Weights of a small mixture-of-experts language model, trained from scratch on English Wikipedia.
Size: 9 layers, width 160, vocabulary 8192.
Experts: 48 experts in each of 9 layers, 32 ReGLU neurons an expert, 3 picks a token, a softmax router, a shared expert of 128 neurons.
Training: 539M tokens, 4110 steps.
Below are experts of layer 4 (counted from 0) of a mixture-of-experts language model. Rows are named router (the router's row for the expert), gate (a neuron's input weights, with its number), up (a neuron's input weights, with its number), down (a neuron's output weights, with its number) and show model dimensions 0-159. Each number is 128 + 24 x the weight over its row's rms, rounded and kept within 0 to 255.
After each expert's rows: a language model's description of what the expert responds to; "mostly gets" lists some tokens that are sent to it at least half of the time. This comes from a sample of Wikipedia text that the model never trained on.

# expert 44
router [108 124 131  95 113 130 148  99 115 120  97 105 126 136 119 116 162 105 114 159 129 148 120 148 117 152 162 154 103 156 108 139 111 164 105 148 193  87  91 111 101 138 105 115 126 122 163 164 119 136 115  81 130 124 104 125 125 142 140 131  93  89 159 118 125  91 111 113 133 108  91  92 122 118 116 117 139  84 120 162 175 143 105 129 124 130 109 164 154 140 128 150 124 119  93 162 146 130 146 160 160 195  83 100 121 129 102 127 129 123 144 106 132 115  81 116 159 110 179 107 173 108 144 162 136 118 158 150 113 116 136 102  90 117 131 158 160 101 130 132  93 167 143  87 147 145 122 110 159 156 157 118 165 119 125 109 135 150 105 143]
gate0 [113 105 158 124 144 107 122  99 141 134 141 136 136 129 131 116 146 135 159 138 148 110 108 105 190 136 153 132  90 120 132 116  92 131 202 113 166 113 121  95 140 132  65 131 120 105 140 142 157 118 157 121 118  96 123 188 118  93 166 110 109 110 191 114 126 162 104 136  94 151  66 133 130 147 145 111 106 128 119 162 144 103 128 136 107 121 130 161 129 145 106 147 107 118 134 130 132 146  79 135 105 131 130 123 117 170  75 106 115 140 118 148 165 133 145 115 119 142 104 114 168 119 157 151 143 120 106 126 149 136 120  88 132  97 140 164 114 119 152  70 132 155 158 134 137 128 126 114 127 106 116 131 148 127  84 117 185 157 158 119]
up0 [148 144  64  68 170 144 159 122 146 151 145 157 119 125 157 130 138 162  81 121 144 158 109 123  92  99 121  85 101 140 115 150 130  82 127 102 178 173 164 130 109 131 145 121 115 138  90 158 133 156 141 148 111 136 152 103 146 139 111  83 118 162 111  91 112 112 121 139 139 111 107 112  99  77 114 101 147 136 140 134 113 129  74 111 125 171 111 139  94 165  93 157 137 118 214 155 116 105 146 111 126  96 133 107 107 121 155 143 151 101 117 116 104 138 125 159 114  78 131 144 112 117 125 155 125 131 155 123 120 128 117  94 130  96 121 137 124 145 111 134 144 147 121 113 133 137 135 136 132 144 171 167 136 138 150 111 129 117 128 127]
down0 [131  98  96 116 120 146 147 179 142 136 171 135 171 180 132 139 123 134 142 192 161 129 140 139 109 157 108 144 152 163 125 123  86  77 136 160 137 156 114 143 149  93 134 105 161 145 131 154 131 126 146 128 132 127 138 125 175 172 114 143 167 127  88  87 130 158 127 107 132 136 122 147 143 153 120 137  89 122 125 115 107 146 129 113 106 140 158 141 124 169  97 110 116 144 112 135 131  98  96 169 109 133  78 114 100 100 125 161  96 170 124 167 128 125 151 138 132 128 101 194 107 134 116 133 148  88 149  98 139 115 133  89 156 108 134 124 130 109 109 166 141 120  78 137 122 101 108 130 162 129 140 155 126 144 127 171 117 143 132  88]
What it handles: Determiners opening clauses. The, that, which, this and however at clause or sentence starts, often in census prose, such as The per capita income, Later that day.
mostly gets: " that", " which", " this", " where", " these", " each"

# expert 2
router [181 146 131 108 108 133 118 169 121 129 105 154 143 134 152  91  96 114 134 159  89 126 116 139 140 111 147 138 118 138 152 173 136 145 114  95 141 117 124 162 101 119 160 137  90 124 156 162 122 109 172 129 156 155  91 111 122 119 131 144 115  88 126 141  79 184 160 122 116 101 104 155 151 132 142 169 123 121 136 152 142 137 138 133 133  80 100 134 121 128 139  94 119 130 136 105 143 128 108 138 102 128 157 188 148 124  97  88 154 111 134 129 163 124 134 145 102 165 126 176 112  99 107 133 110  96 118  78 120 165 150 118 118  97 122 117 115 141 132 118  89 103 133 108 107 126 159 175 130 125 101 179 137 148 149 123 193 104 128  95]
gate5 [121 160 118  99 131 121 118 129 124 192 144 162 168 149 136 107 125 142 149 131 132 125 117 120 152 102  96 147 159 162  97 120 143 123 147 127 139 127 159 153  97  95 151 107  20 122 136 110 151 123 100 134  99 148 123 131 116  89 131 150 141 120 127 150 127 124 153 144 123  98  77 128 127 100 123 196 149 146  99 152  98 110 167 110  97  85 134 165 132 143 129 122 156 111 139 145 142 154 127 126 123 148 163 134 118 155 127 130 128 175 101 107 124 188 151 146 141 123 101 118  88 126 124 150 148  94 147  90  98 167 112 162 132 108 108 149 177 117 148 109 123 121 145 146 121 116 144 138 122 161 101 139 133 127 139 123 129  98 119  94]
up5 [108 161  93 134 153 146 141 147 133 132  95 106 111 154 106 139 128 111 137 152 147  81 115 136 144 127 132 111  81 121 124 182 167 137 133 113 137 136  94 130 137 131  97 144 143 133 171 168 116  74 157 117 129  80  93 154  91 126 157 117 127 111 138 126 128 130 154 126 128 113 125 120 108 139 128 139 118 177 132 159 105 120 141 106 164 132 113  70  84 122  97 125 107 143 117 154 126 144 171 159 108 114 146 131 135 107  95 122 134 129 134 138 113 139 147 132 150 121 139 143 147  98 115 120 115 137 156 182 156 109 103 113 198  76 148 131 102 151 162 176  98  82 152 111 103 163 124  91  90 118 134 123  89 110 158 156 145 119 115 143]
down5 [139 163  89 125 123  80 123 123  85 146 113 147 132 123 135 143 120 102 149 137 177 135 113 142 108 168 176 159  98 141 133 163 167 153 138 133 125 147 136 109 118 134  98 139 169 140 149 107 138 108 147 107 118  81 119 174 100  88 115  87  97 131 145 146 132 133 113 103  98  98 118 135 163 139 121 108 106 157 140 179 148 118 156 131 147  88 142  91 161 102 172 148 128 134 136 139 151 161 131 100 104 109 124 104 130 137 128 146 108 149 139 144 123 178 169 135 117 137 104 142 126 153 100 113 112  82  61 138 112 170 113 112 148 124 112  91 103 116 109 148 121  87 163 128  94 118  94 106 128 107 131 127 153 139  84 157 113 133 130 118]
What it handles: Digits in measurements. Individual digits inside numbers, especially coordinates, elevations and areas in geographic infoboxes and table cells, such as 56°36′, 187 ft, 1972.
mostly gets: " sq", " ft", "www", "aged", "km", " Density"

# expert 33
router [129 154 111 117 133 161 128 122 113 137 134 121 122 145 108 159  94 159 104 123 108  85 129 109 151  97 148 161 161 130 170 109 135 137 106 155 161 132 115  97 157 113  99 121 117 136 126 138 112 165 137 138 178 143 174  92 101 146 107 121 188  99 154 124 163 127 108 118 123 163 106 101 162 112 141 126 123 106 147 135 142  81 149 125 169 110 155 160 132 111 123 105 124  86 108 105 114  94 135 117 125  97  90  81  71 120  80 104 124 133 135 127 144 128 155 110 123 151  88 124 106 159 153 121 154 147  85 111 132 108 101 164 134 151 146 114  97 145 126 118 121 128 160 165 150 141 116 141  99 142 141 134 172 132 109 117  94 112 176  83]
gate10 [157 106 116 123 127 109 143 177 177 147 133  74 184 154 146 132 115 113 188 116 154  97 148 127 157 141 115 128  91 114 120 102 111 102 136 106 140  97 100 128 152 135 138 107 107 135  83 107  84 132 129 145 113 120 179 126 124 138 158 133 127 115 158 114 136 120 168 174 129 108 125 144 109 108 100 129  93 155 119 107  79 166  98 112 119 124  92 170 159 142 139 155 112 160 138 126 137  74 130 145 130 134 170 122 153  93  94  98 124 161  97 167 102  95 146 131 130 131 144 111 132 138 154  97  80 148 135 102 123 147 135 143 110 126 144 103 146 132 136 143 117 154 148 137 120 128  74 107 111 156 137 161 146 130 125 112 158 118  89 116]
up10 [ 95  87 138 133 104 128 140 152 160 156 146 134 145 108 153 139  87 108 147 109 137 141 105 104 124  97 107 157 115 131 135 150 149 122 132 120 149  97 103 150 149 119 133 129 109 126  83 124  96 169 158 152 106 153 186  95  97 137 147  97 110 127 159  97 124 158  82 153 160 135 137 153 128  91 130 101 105 149 109 115 101 156  75  80  68 119 148 176 145 106 113 137  89 129 147 123 115 118 151 106 152 110 147 107 111  93 121 138  90 165 129 107 146 108 148 163 143 123 136 133 135 147 141  98 100 134 148 128 109 175 147 120 133 103 154 136 148 113 167 129 130 148 150 137 124 156  55 127  88 117 162 149 163 126 141 125 138 126 115 123]
down10 [151 127 156 121  94 136  89 111 125  91 117 167 123 167 112 110 147 153 124 117 101  85 150 101 174 151 135 129 123 148 132 130 100 106 125 119 113 107 144 111 126 190 128 136 137 182 146 101 104 128 117 128 106 126 131 147 178 137 149 147 125 128 129  97 146 148 107 130 138 113 169 119 132 155 116 122 141 147 145 132 119 119 121 139 146  82 109 178 116 143 114  97 145  98 107 112 104 113  68 131  82 115 145 104 121 140 113 102 138 149 144 157 128 126 160  94 165  85 158 121 109 141  91 142 133 127 116 139 132 115 120 115 139 116 144  61 122 110 164  91 105 148  96  98 117  88  77  70 154 161 153  95 101 104 142 129 131 127 121  96]
What it handles: Digits in scores and stats. Single digits inside numbers in sports results, statistics tables and dates, such as 115–120, W 76–60, April 20.
mostly gets: " playoff", " Baseball", " pm", " touchdown", "5", "7"

# expert 30
router [125 119 168 135 169 114 112  89 143 136 123 152 101 163 101 143 114 133 149 151 119 127  84 111 147 124 114 119 136 140 153 111 161 144 164 110  97 179 122 113 123 117 143 130 134 167 132 134 115 106 141 148 121 111 175 141 166  89 178 137 108 124 120 108 141  93 101 140 121 113 149 151 112 115 103 156 135 151 154 183 135 159 163 117 124 164 118 137 122 132 180 144 145  72 113 113 125 160 137 181  99 179 133 101 110  83 125 157  93 133 124 180 144 126 146 128 130 118 102  98 117  81 119 126 129 149  88 165 141  83 120 120 105 157 127 114 118  85 113 164 131 168 120 149 142 114 154 132 147 136 154 132 150 104 114 100 103 127 125 152]
gate10 [135 100 155  90 156 104  85 139 117 163 115 139 146 146 147 117 143 148 116 100 145 134 129 128 107  68 175 136 119 114 103 132 151 126 130 110 120 169 145 137 158 108 117 132 110 186 147 114 115  97 161 169  70 139 138 144 140  85 154 140 174  74 124 136  93 116 171 144 160  95 133 159 115 113  87  91 129 114 122 138 134 141 113 133 125 143  76 165 135 121 141 114 148 147 131 132  88 111 112 135 132 185 132 130 103 122 101 132 105 108 154 153 109  78 131 127 161  82 129 132 143  87 136 134 113 153 107 124 113 139 107 181 126 123 108 104 135 122 121 137 141 138 110  93 141 150 153 139 140 135 106 148 108 158 131 135 107 156 163 169]
up10 [126 164 135 145 129 109 129 155  83 146 102 101 131 125 127 147 123 175 135 163 132  81 164  81 121 168 113 140 116 173  89 117 122  92  95 158 125 137  94 144 139 107 142  95 116 139 144 120 167 116  91  96  92 182 144 139 123 155 144 139 161 153 177 137 110 144 160 125 116 109 127 118 105 140 117 119 142 118  88 159 129  86 128 134 102 134 150 111 129 147 145 139 120 143 136 156  95 127 118 112 128 139 145  92 118 120 129 143 143 147 170  79 105 160 106 111 115  99 123 140 151 141 139  93 152 126  98 107 104 150 122 113 136 174 124  67 163 126 141 109 143 136 102 101 114 119 183 114 143 167 104 146 112  70 117 109 152 147 126 113]
down10 [135 113 112 135 103 106 156 146 112  98 111 139  79 146 152 131 137  98 120 149 133 194 115 131 117 154 111 134 135 127  93 137 112 142 140  99 143  94 150 135 108 164 117 128 138 100 143 122 125 126 124  86 140 134 160 123 143 108 147 125  78 159 151 118 145 126 142 116  84  74 168 154 113 138 127 146 142 151 117 107 156 110 160 107  94 153  93 160 191 123 130 154 133 127 124  75 151 133 154 130 102 133 138 109 142 102 103 136 159 109 145 151 171 109 113 144 105  85 109 147 127 132 155 169 161 126 106 158 122 146 185 162 161 116 175 157 110 159 100 139 133 142 132  53 124 135 113 138 101 152 130 109 140 132 158 130 109 140 123 116]
What it handles: Asian name syllables. Syllables inside East Asian and other foreign personal and place names, such as Shuai, Guangdong, Chi, Ka, Yu, often in sports listings.
mostly gets: " Yu", " Ka", " Ji", " Chi", " Mal", " Mah"

# expert 14
router [111 120 180 113 115 151 170 137 130 178 148 147 111 127  89 113 153 129 138 136  73 128 141 159 150 150  84  89 140 118 134 123 177 120 152 141 118 127 135 135  99  84 160 148 103  92 112 149 141 116 128 110 143  97 140 108  71 134 177 159 139 151 114 136 104 113 149 120 114 172  55 141 127 116 144 151  91 113 142 117 106 171 137 119 134 133  86 120 155 144 122 123 118 131  99 101 141 158 167 148 133 142 145 123 133 144 162 122 115 159 136 116 140 124 145 119 118  95 133 143 150 147 147 158  66 149 134 119 158  89 107 159 107 167 135 123 153 158 128 109 111 107 125 132  81  85 151 148 116 146 157 108 112 102 148 108 113 112 127 113]
gate2 [139 149 153 146 113 134 125 147 175 170 166 122  66 143 121 126 141 157 113 129 129 160 142  93 109 122  93 135 131 156  97 138 155 129 126 102 168 153 135 134  91 118 130  90 132 123 106 154 129 134 162 104 112 123 120 108 152 105 114 104 128 140 107 125 136  70 230 160 126 117  68 124 124 120 103 125  89 131 120 137 122 112 163 131 114 143 111 140 125 145 156 115 126 147  85  88 138 131 143 202 142 151 126 124 120 106  90 119 139 126  83 111 133 133 161 154 123 137 127 135 127 135 142 173  80 142 121 101 136  99 149 141 102 138 151  98 134 135 116 120 126 110 156 101 132 125 124 148 118 156  82 140 172 147 121 151 103 139 135 115]
up2 [103 116  96  70 134 134 174 113  85 128 122 152 129 107 144  98 101 114 127 159 122  83 138 182 157 135 146 132 165  97 132 145 133 147  89 159 113 127 124 118 130 114 104 164 112 137 107 104 146 132 129 157 139 136 121 114  92 136 124 112  74 132 158 149 152 171 134 122 136 139 138 147 145 195 102 150 148 149 143 136 162 127 132 112 150  81 132 139 112 109 120 181 113 142 103 129 129 129 116  75 181 108 117 133 148 149 137 133 162 135 149 131 128 129 139  77 106 158 109  94 113 111 133 101  86 142 132 173  97 113 146 144  96 135  97 136 141 125 133 108 102  97  95 141 187 112 102 133 154 126 155 102 130 108 128 151 114 157 103 120]
down2 [111 138 115 111 128 130 113 145 117 136 143 125 117 117 128 210 114 151 123 144 124 146 110  60 146  97 146 102 126 122 136 156 156  70 161 113 157 160 105  89 108 102 157 111 119 143 123 118 130 108 130 133 118 124 100 147  75  47 147 133 140 116 151  93 100 160 128 100 158 100 134 133 119 131 130 130 166 123 152 142 131 137 150 134 158  98 132 138 126 123 103 152 139 126 139 149  99 116 183 143  80 127 130 112 110 101 127 160 133 101 149 133  71 106 131 158 117 124 151 152 107 107 129 144 113 125 145 158 155 131 139 172 128 127 119 108 135 117  97 155 129 101 177 168 128 122  91 155 132  88  69 141 118 126 131 104 126 147 144 117]
What it handles: Sentence and line ends. Sentence-final periods and line breaks after a sentence, heading or list item, including ." and ). endings, often before He or The.
mostly gets: "\".", ".\"", " ==", "\",", " =", "\")"

# expert 4
router [150 120 153 147 153 121 132  99  92 126  94 149 109 144 124  97 107 120 169 130 129  85 111 107  86 121 131 120 123 142 149 100 129 123 141 125  86 157 173 184 134 151 101 147 114 104 159 129 131 149 138 125 155 126 167 119 141  78 119 151 115 156 115 105 116 130 148 111 129 103 121 129 149 133 105 149 147 104  84 151 114 143  82 150 117 147 121 131 139 172  99  93 154 116 150 117 115 129  97 169 112 146 178 136 196 140 105 168 143 143 116 138 127 167 138  99 195 110 170 118 128  84 126 122 169 111 144 130 143 152 158 129 140 158 123 138 150 140 116 118 137 134 140 145  87 143 132 146 107 125 126 128  79 128 195 131 100 139 136 123]
gate0 [112  91 154 123 125 137 172 156 164 132  99 124 187 124 175 134 134  99 108 139 190 114 126  81 147 130 109 135 111  85 152 122 105 115 165 114 127 127 101 151 124 105 103 111 157 160 108 125 125 124 156 116 120 162 106 144 151  90 135 141 144 113 156 116 122 143 142 127 131  97 115 139 108 131 118  99 126 121  79 106 117  95 119 105  93 143 113 135 109 140 131 167  86 116  86 110 135 108 114 135 141 123 107 145 180 176 153  93 132 124 133 157 110 163  99 117 130 143 182 125 171 152 165  63 111 120 143 159  83 141 124 117 128 139 107 120 133 104 118 143 117 172 154 161 116 148 135 124  92 119 130 160 127 130 140 141 134 170 150 104]
up0 [160  90  87 126 127 173 130 141 115 144 137 141 100 155 164 127  69 131  89 123 130 122 113 169 135  86 108 160 140 127 175  97  81 116 136 115 132  90 109 152 110 139 107 117 111 129 146 137 136 150 126 185 170 145 129 129 156 150 118  92  65  96 105 163 131 161 140 105 136  83 119 146 149 153 121 112 138  95 140 135 138  96 133  99 122 117 113 128 119 122 123 154 120 138 116 145 105 185 166  75 116 124 116 144  83 126 100 113 140 136 138 102 152 108 125 139 113 136 170 154 148 141 117 123 135 145 126 128  71 124 142 121 124 162 138  91 142 146 119 109 125 151 123 113 172 142 160 138 147  97 140 125 104 146  99 113 118 138 178  89]
down0 [111  70 111 126 142 146 133 114  92 118  99 123 126 133 160 131 152 181 138 145 121 150  92 102  64 126 117 155 119 144 156 104 163 154 130 120 128 102 116 140 115 127 115  96  97 131 104 127 101 115 129 146 142 104 158 117 156 155 151 144  67 144 127 135 124 124 181 132 127 117 152 103 122 109 178 128 101 152 183 203 165  99 122 112 159 108 164 127 113 103 135 131 130 118 162  93 142 115 137 136 125 155 167 128 137 125  85 138 177 120 131 139 106 116 124  88 118 142 123 142 112 107 147 154 125 127 139 116 123 184 147 113  96 140 119 172 129 121  98 114  91  93 107 127 137 145 153 111 105 115  97 163 128  89  93 130 127 132 147 129]
What it handles: Capital initials, open parentheses. Single capital letters starting abbreviations, codes or genus initials, and opening parentheses, as in MH17, M. tripetala, (17 July, (°F).
mostly gets: " M", " T", " W", " F", " C", " K"

# expert 12
router [132 108 135 119 157 114  97 172 146 124  99 134 120 133 163 105 111 140  70 158  82 151  93 118  94 150 140 145 102 102  94 104 121 142 121 122 121  66 121 170 124 133 170 114 136 127 123 169 147 120 125  93 101 170  90 165 134  96 115 134 118 154  99 131 123 145 116 119 196 139 164 135 134 113 146 145 150 104 115 163 149 134 136 163 134  80 114 171 149 142 114 147 127 114 135 191 152  91 176 125 111 122 109 110 137 120 158 141 112 153 144 130 151 133 135 106 123 116 116 114  82 153 124 116 104 108 110 100  95  97 129 141  98 162 130  96 136 111 147 120 149 120  99 172 147 108 124 151 161 120 122 117 141 138 152 102 105 154 103 119]
gate9 [109 173 125  97 130 143 131 163 128 196 142 124 165 137 133  71 145 101 108 145 113 177 130 106 152 121 150 139 110 124 139 161 117 120 140 134 142  87 118 123 137 154 124 126 152 124  89 129 158 142 130 106 123 145  86 186 124  82 125 150 128 139  86 103 113 127  76 143 160 119 149 119 126 118 139 132 134 122 140 159 173 129 159 150 117 126 125 162 112 120 144 122 129 151 127 153 139 139 137 151 123 109 113 160 136 172 101 116  98 148 154 184 135 123 101 110 112 121 172 101 144 130 144 109 105 108  87 115  90 167 107 150 117 144 110  99  75 130 181 138 111 117  93 139  98 143 158 140  74 153 105 134 110 125 116  99 114 106 113 113]
up9 [150 135 191 144 154 130 118 128 170 151  95 151 155 110 156 106 122 112 121 129 127 112 108 136 126 159 130 127 135 107 110 168 151 141 139 176 146  87 137 153 139 168 111  86 121 136  92 115 186 120 147 126 135 124  93 151 105 101 100 143 108 121 135 159 126 147 143 100 150 126  88 131  84 116 105 124 131 180  74 164 121 129 130 146 132 138 114 108 119 118  95 104 142 154 147 102 152 142 184 111  85 149 120 113  82 142 180 122 144 113 137 128 119 107  89 113 122 169 160 123 118 113 143 153 141  70 108 145 151 135 132 134 127 138 168 109 124 146 125 106 133 102  99  86 134 121 148 111 160 125 147 127 141 109 147 125  67  96 145 128]
down9 [118 134 126 160 131 106 174  98 118 112 104 123 103 109 108 128 137 119 176 129 125  93 106 119 120 123 168 118  77 161 145  98 138 161 125 138 122 105 113 143  85 132 102 167  98 178 135 137 109 139 134 159 133 110 120 133 122 122 130 105 103 161 119 137 131 138 109 189 142 113 133  96 138 120 122 112 187 105 137 101 153 137 115 158 136 158 130 127 133 177 122 124 128 175 150  94 133  99 168 118 100 133 121 131  97 183 120 119 143 156 182 139  96 149 116 167 172 125 128  93 112 143 165 160 118  88 136  76 142 117  90 143 118 140 152  81 115  99 131 113 163 138 172 170 143 114 144 121 130 114 138 157 137 123 149 120 126 125 155 109]
What it handles: Mid-word name fragments. Middle pieces inside names and rarer words, often after a capital in headings or foreign names, such as M-at-ches, Commonwe-al-th, Ser, Ber.
mostly gets: " Ser", " Ber", " Car", " Char", " Fer", " Cur"

# expert 19
router [128 148 146 132 114  70  76 155 129 134 139 139 121 104 121 158 172  76 114 170 139 144 133 109 132 154 150 110 145 111 161  97 160 106 128 115 126 140 160 120 155 152 141 121 149 113 137 143 179  86 151 126  97  91 117 104 183 137  95 133  85 119 118 125 146 129 115 121 121 136 128  75 120 160 128  82  98  95  95 167 132 135 149 109 112 118 142 128 150 152 110 160 121 138 131 148 128 166 130 118 101 146 100 127 139  80 127 122 143 109 140 145 133 142 171 141 117 114  88 132 123 135 104 142 128 117 159 158 129  94 131 139 116  88 112 190 129 141 165 130 146  94 112 158 116 151 162 102 137 130  63 100 103 144 109 149 115 122 100 101]
gate0 [102 123 170 101 182 128  89 128  73 144 113 154  95 159 112 125 154 151 139 131 152 140 166 102 146 139 101 138  87 104 106  83 143 112 168 150 147 144 143 123 106 161 176 162 134 123 138 132 116 120 142 127 111 105 104 106 104  63  95  83 114 150 133 154 115 109 119 124 102 143 120 142 108 125 185 128 121 125 116 160 160 155 139  95 101 141 179 157 117 132 151 149 130 158 125 152 124 100 108 109 130 151 157 121 111 121  95 152 137 125 113 168 143 129 130 119 127  90 125 139 128 172  83 119  78 105 128 136 127 150 163 131 120 144 128 161 169  89 105 154 137 126 114 112 120 142 166 138 143 130 110  97 104 138 139 141 115 109 175 137]
up0 [123 111 127 121 130 171 122 120 146 116 138  90 132 127 110 104  98 135 133  93 121 122 144 110 145  94 108 135 156 179  82 131 111 133 156 114 129 131 106 142 111 102 108 121 108 132  99 111 128 158  71 110 114 125 145 130 148 212 115 145 125 130 128 119 172 112  90 126 152 134 154 157 136 116  91  99 117 142 116  89 119 116 142 164 139  71  90 110 149 135 153 151 136 121 153 134 116 138 118 141 130 140  87 106 173 140 136 142  90  95 182 132 118 105 104  94 158 135 170 114 138 138 103  86 113 142 110 105 150 147 104 121 117 122 137 136 140 203 168 130 106 155 151 122 106 106 131 132 139 103 168 142 117 130 111 142 117 125  66 116]
down0 [115 141 125 112 144 163 144 134 142 147 137  88 119 123 138 136 159 171 141 173 160 120 153 130 162 119 115 134 122 198 152 117 124 112 135 141 142 133  98 140 107 159 132 122 128 122 128 134 118  84 149 146 107 132 141  64 135 124 135 156  78  75  94 130 144 135 109 138  95 119 108 164 126 114  54 122 100  99  93 114 109 127 142  71 110  98 129 132 135 195 136 125 136 110 132 135 103 156 127 129 112 123 151 111 131 126 118 142 167 137 104 130 124 111 121 127 139  66 140 133 132 109 126  96 152 146 141 101 190 120 120 112 141  81 156 139 115 127 122  78 132 101 115 119 122  99 137  94 132 132 122  83 156 147  84 105 117 125 136  96]
What it handles: Titles of songs and films. Word pieces inside titles of songs, albums and films, often capitalized words like Love, Night, Up, You, plus fragments of personal names.
mostly gets: " You", " Love", " Night", " Bill", " Heart", " Wood"

# expert 10
router [110 109 137 115 131 156 112 159 160 132 129 159 151 115 152 126 155 155 111 129 145 164 133 107 151 141 116 105 193 108 144 131 122 131 170 109 119 133  76 168 114 134  98 134 135 142 110 136 175  96 130 100 105 126 120 150 137  74 101 110 174 109 120 137 114 194 123 175  77 144 141  99 140 118 123 100  96 161 165 128 120 129 157 105 103 117 120 118 132  91 104 140 121 143 125 138 112 142 123 134 148  88 151 161 123 129 126 138 126  87 133 153 127 114  92 137  93 162 113 105 145 107 110 175 143 142  76  97 132 132 149 125 118 102 136 130 115 122  80 165 135 122  82 130 134 130 151 183 120 127 114 151 151 144 172 119 100 151 119  97]
gate0 [112 109 136 107 159 151 147 162 171 130  84 120 141 151 128 122 137 112 151  79  95 108 144 145 126 125 165 159 164 101 109  92 159 153 118 125 104 118 117  95 113 145 148 156 154 162 116 102 173 112 141 166 124 155 181  88 124  76 130 156 140 139 125 138 132 142 134 147  98 141 123  85  93 136 139 123 146 107 112 144 131 124 168 115 146 142 152 153 114 138 159 157 108 150  91 164 109 159  98 131 102  87 145 112 149 138 145 145 107 106 179 140 134 105 129 160  98  92 122 116 165 138 146 146 122 143  97 116  97 168 139 100  93 128 127 144 126 141  83 171 112 136 113 121  83 119 102 143 100 102  84 110 132 119 130 140 167 128 131 146]
up0 [ 46 151 169 127 141 117 109 113 152 139  93 160 137  99  92 123 138 131 132 151 123 134  96  91 121  89 159 172 122 144 142 127 116 129 128 164  97 144 120 101 110 153  68 129 119 136 128 103  95 123 127 126 109 145 109  88 160 127 142 147 132 147 128 103 142  97 144 132 164 119 154 138 184 108 131 124 119 112 160 153 157 103 131 136 131 124 137 156 119 141  74 144 123  91 114 142 112 125 124 176 113 107 134 150 138 133 146 156 139 108 100 126 124 163 141 106 123 135 121 196  92 137  91 114 140  86 146 119 146 160 141 171 130 137 139  61 119 149 103 121  89 136 170 120 116 142 149 163 162 134 147 133 114 132 120 153 128 108 105  99]
down0 [165 112 135 133 143 114 126 120 123 165 135  99 121 136  99 129 163  98 140 155 141 165 170 129 161 112 148 144 125 110 109  89  60 111 137 169 162 104 118 115 119 186 165 156 175 160 165  65 108 117 122 129 127 138 114 157 108 162 154 144 101  98 128 101 130 144 131 130 129 127 103 122 158 131 121 153 125  96 106 128 105 154 130 139 112 118 121  95 117 139 116 124 110 113  93 140 146 191 130 148 121 122 140 202 128 114 143 150 141 126 105  99 107 139 151 128  98 150 135 117 179 131 120 120 119 161  83 106 142 160  96 118 111 119 137 118 131 125 122 132 122 124 100 144 150 137 114  98 117 126 132 173  59 117 124 111  90 133 138 157]
What it handles: Word-initial name fragments. First pieces of split words and proper names, often capitalized syllables like In, San, Man, Mar, Can, as in Canton, Emanuele, panic.
mostly gets: "In", " In", " Vi", " San", " Man", " Ri"

# expert 16
router [137 126 122 161 111 120 110 138 123 116 108 117 111 173 132 153 150 107  95  93 118 107 163  66 133 141 133 169 144 154 168 122 137 129 133 105 164 111 108 110 133 131 129 124 171 122 100 142  92 152 103  94  80 122 161 131 137 120 135 145 128 117 148 127 120 158 165 140 133 126 101 138 141 162  82  97 150 153 109 132 140 139 164 109 121 154 106 173  81 114 151 121 119 154 164 130 133  98 118 135  97 124 116 147 154 114 142 146 114  94  96 167 109 107 144 139 131 151 170 121 144 105 118 143 110 108 140 101 119 158  89 159 108  94 143  98  86 144 160 120 102 123 138 111 121 106 128 140 105 156  57 123 116  99 182 165 173 102 136 149]
gate0 [135 180 100 136 123 133 128 133 143 140 160 166 152 171  97 131 104 183 132 131 163 124 107 124 133 119  85 121 127 111 100 138 101  91 113 130 145 116  88 132 131  98 128 132 155 126 128 121 142 126 138 151 136 169 132 121 134 139 142 138 133 120 112 144 130 117 125 153 122 136 133 151 108 125 103  84 135  94  93 135 143 113 125 149  72 122 157 172 105  92 172 104  85 116 156  95 113 143 104  96 131 140 159 115 121 140 126 143  81 128 127 134 116  97 110 148 130 156 164 149 122  58 131 124 147  99 134  90 134  94 118  97 151 109  93 124 141  91 176 132 161 200 119 116 183 141 100 150 123  98 100 131 116 166 111 136 156 123 137 141]
up0 [150 163  72 112 112 109  81 124 133 125 118 138 153 153 147 126 121 172 138 144 174 119 114 119  85 121 134 149 125 134 125 153 116 137 110 155 133 154  96 130 147 125 133 141 135 132 120 140 139 137 133  93 118 185 137 168 127 124 107 146 102 134 123 135 141 161 115 123 111 121 130 157 133  97  95  92 144 120 142 110 132 152 164  56 155 141 128 118 118 127 143 141 155 139  65 110 149 115 179 125 167  91 189  75 138 127 110 147 113 116  84 129 113  97 119  82 165 136 160 125 129 102 129  93 140 131 102 116 179 148 125 150 127 102  94 154 101 130 135 107 113 102 148 133 104 127 111 166 130 135 122 112 113 133  75 122 114 179 112 130]
down0 [ 97 125 113  92 156 116 156 120 114 148 145 126 165  99 127 179 114 126 177 110 121 137 108 156 159 133 158 174 109 122 146 118 113 131 141 129 132  80 129 123 106 128 148 125 165 112 140 126 123 107 130  82 109 122 109 165 134 124 127  94  80 120 131 144 169 134 104 126 147 157 137 116 112  90 115 161 127 123 149 108 156 162 127 149  92 141 133 154 135 125 132 161 136 126  96  99 176 116 151 139 184 170 129  83 123 139 135  89 163  53  95 165 121 132 141 111 102 115 127 109 102 116 105 107 108 103 150 138 136 103  92 129  91 122 118 136 138 126 106 130 173 121 131  93 118 126 152 126 155 173 173  99 131 136 106 131  98 132 133  79]
What it handles: Digits in numbers. Individual digits inside years, dates and figures, especially in tables and date ranges, such as 1274, 2003, 1553–15.
mostly gets: "9", "1", "2"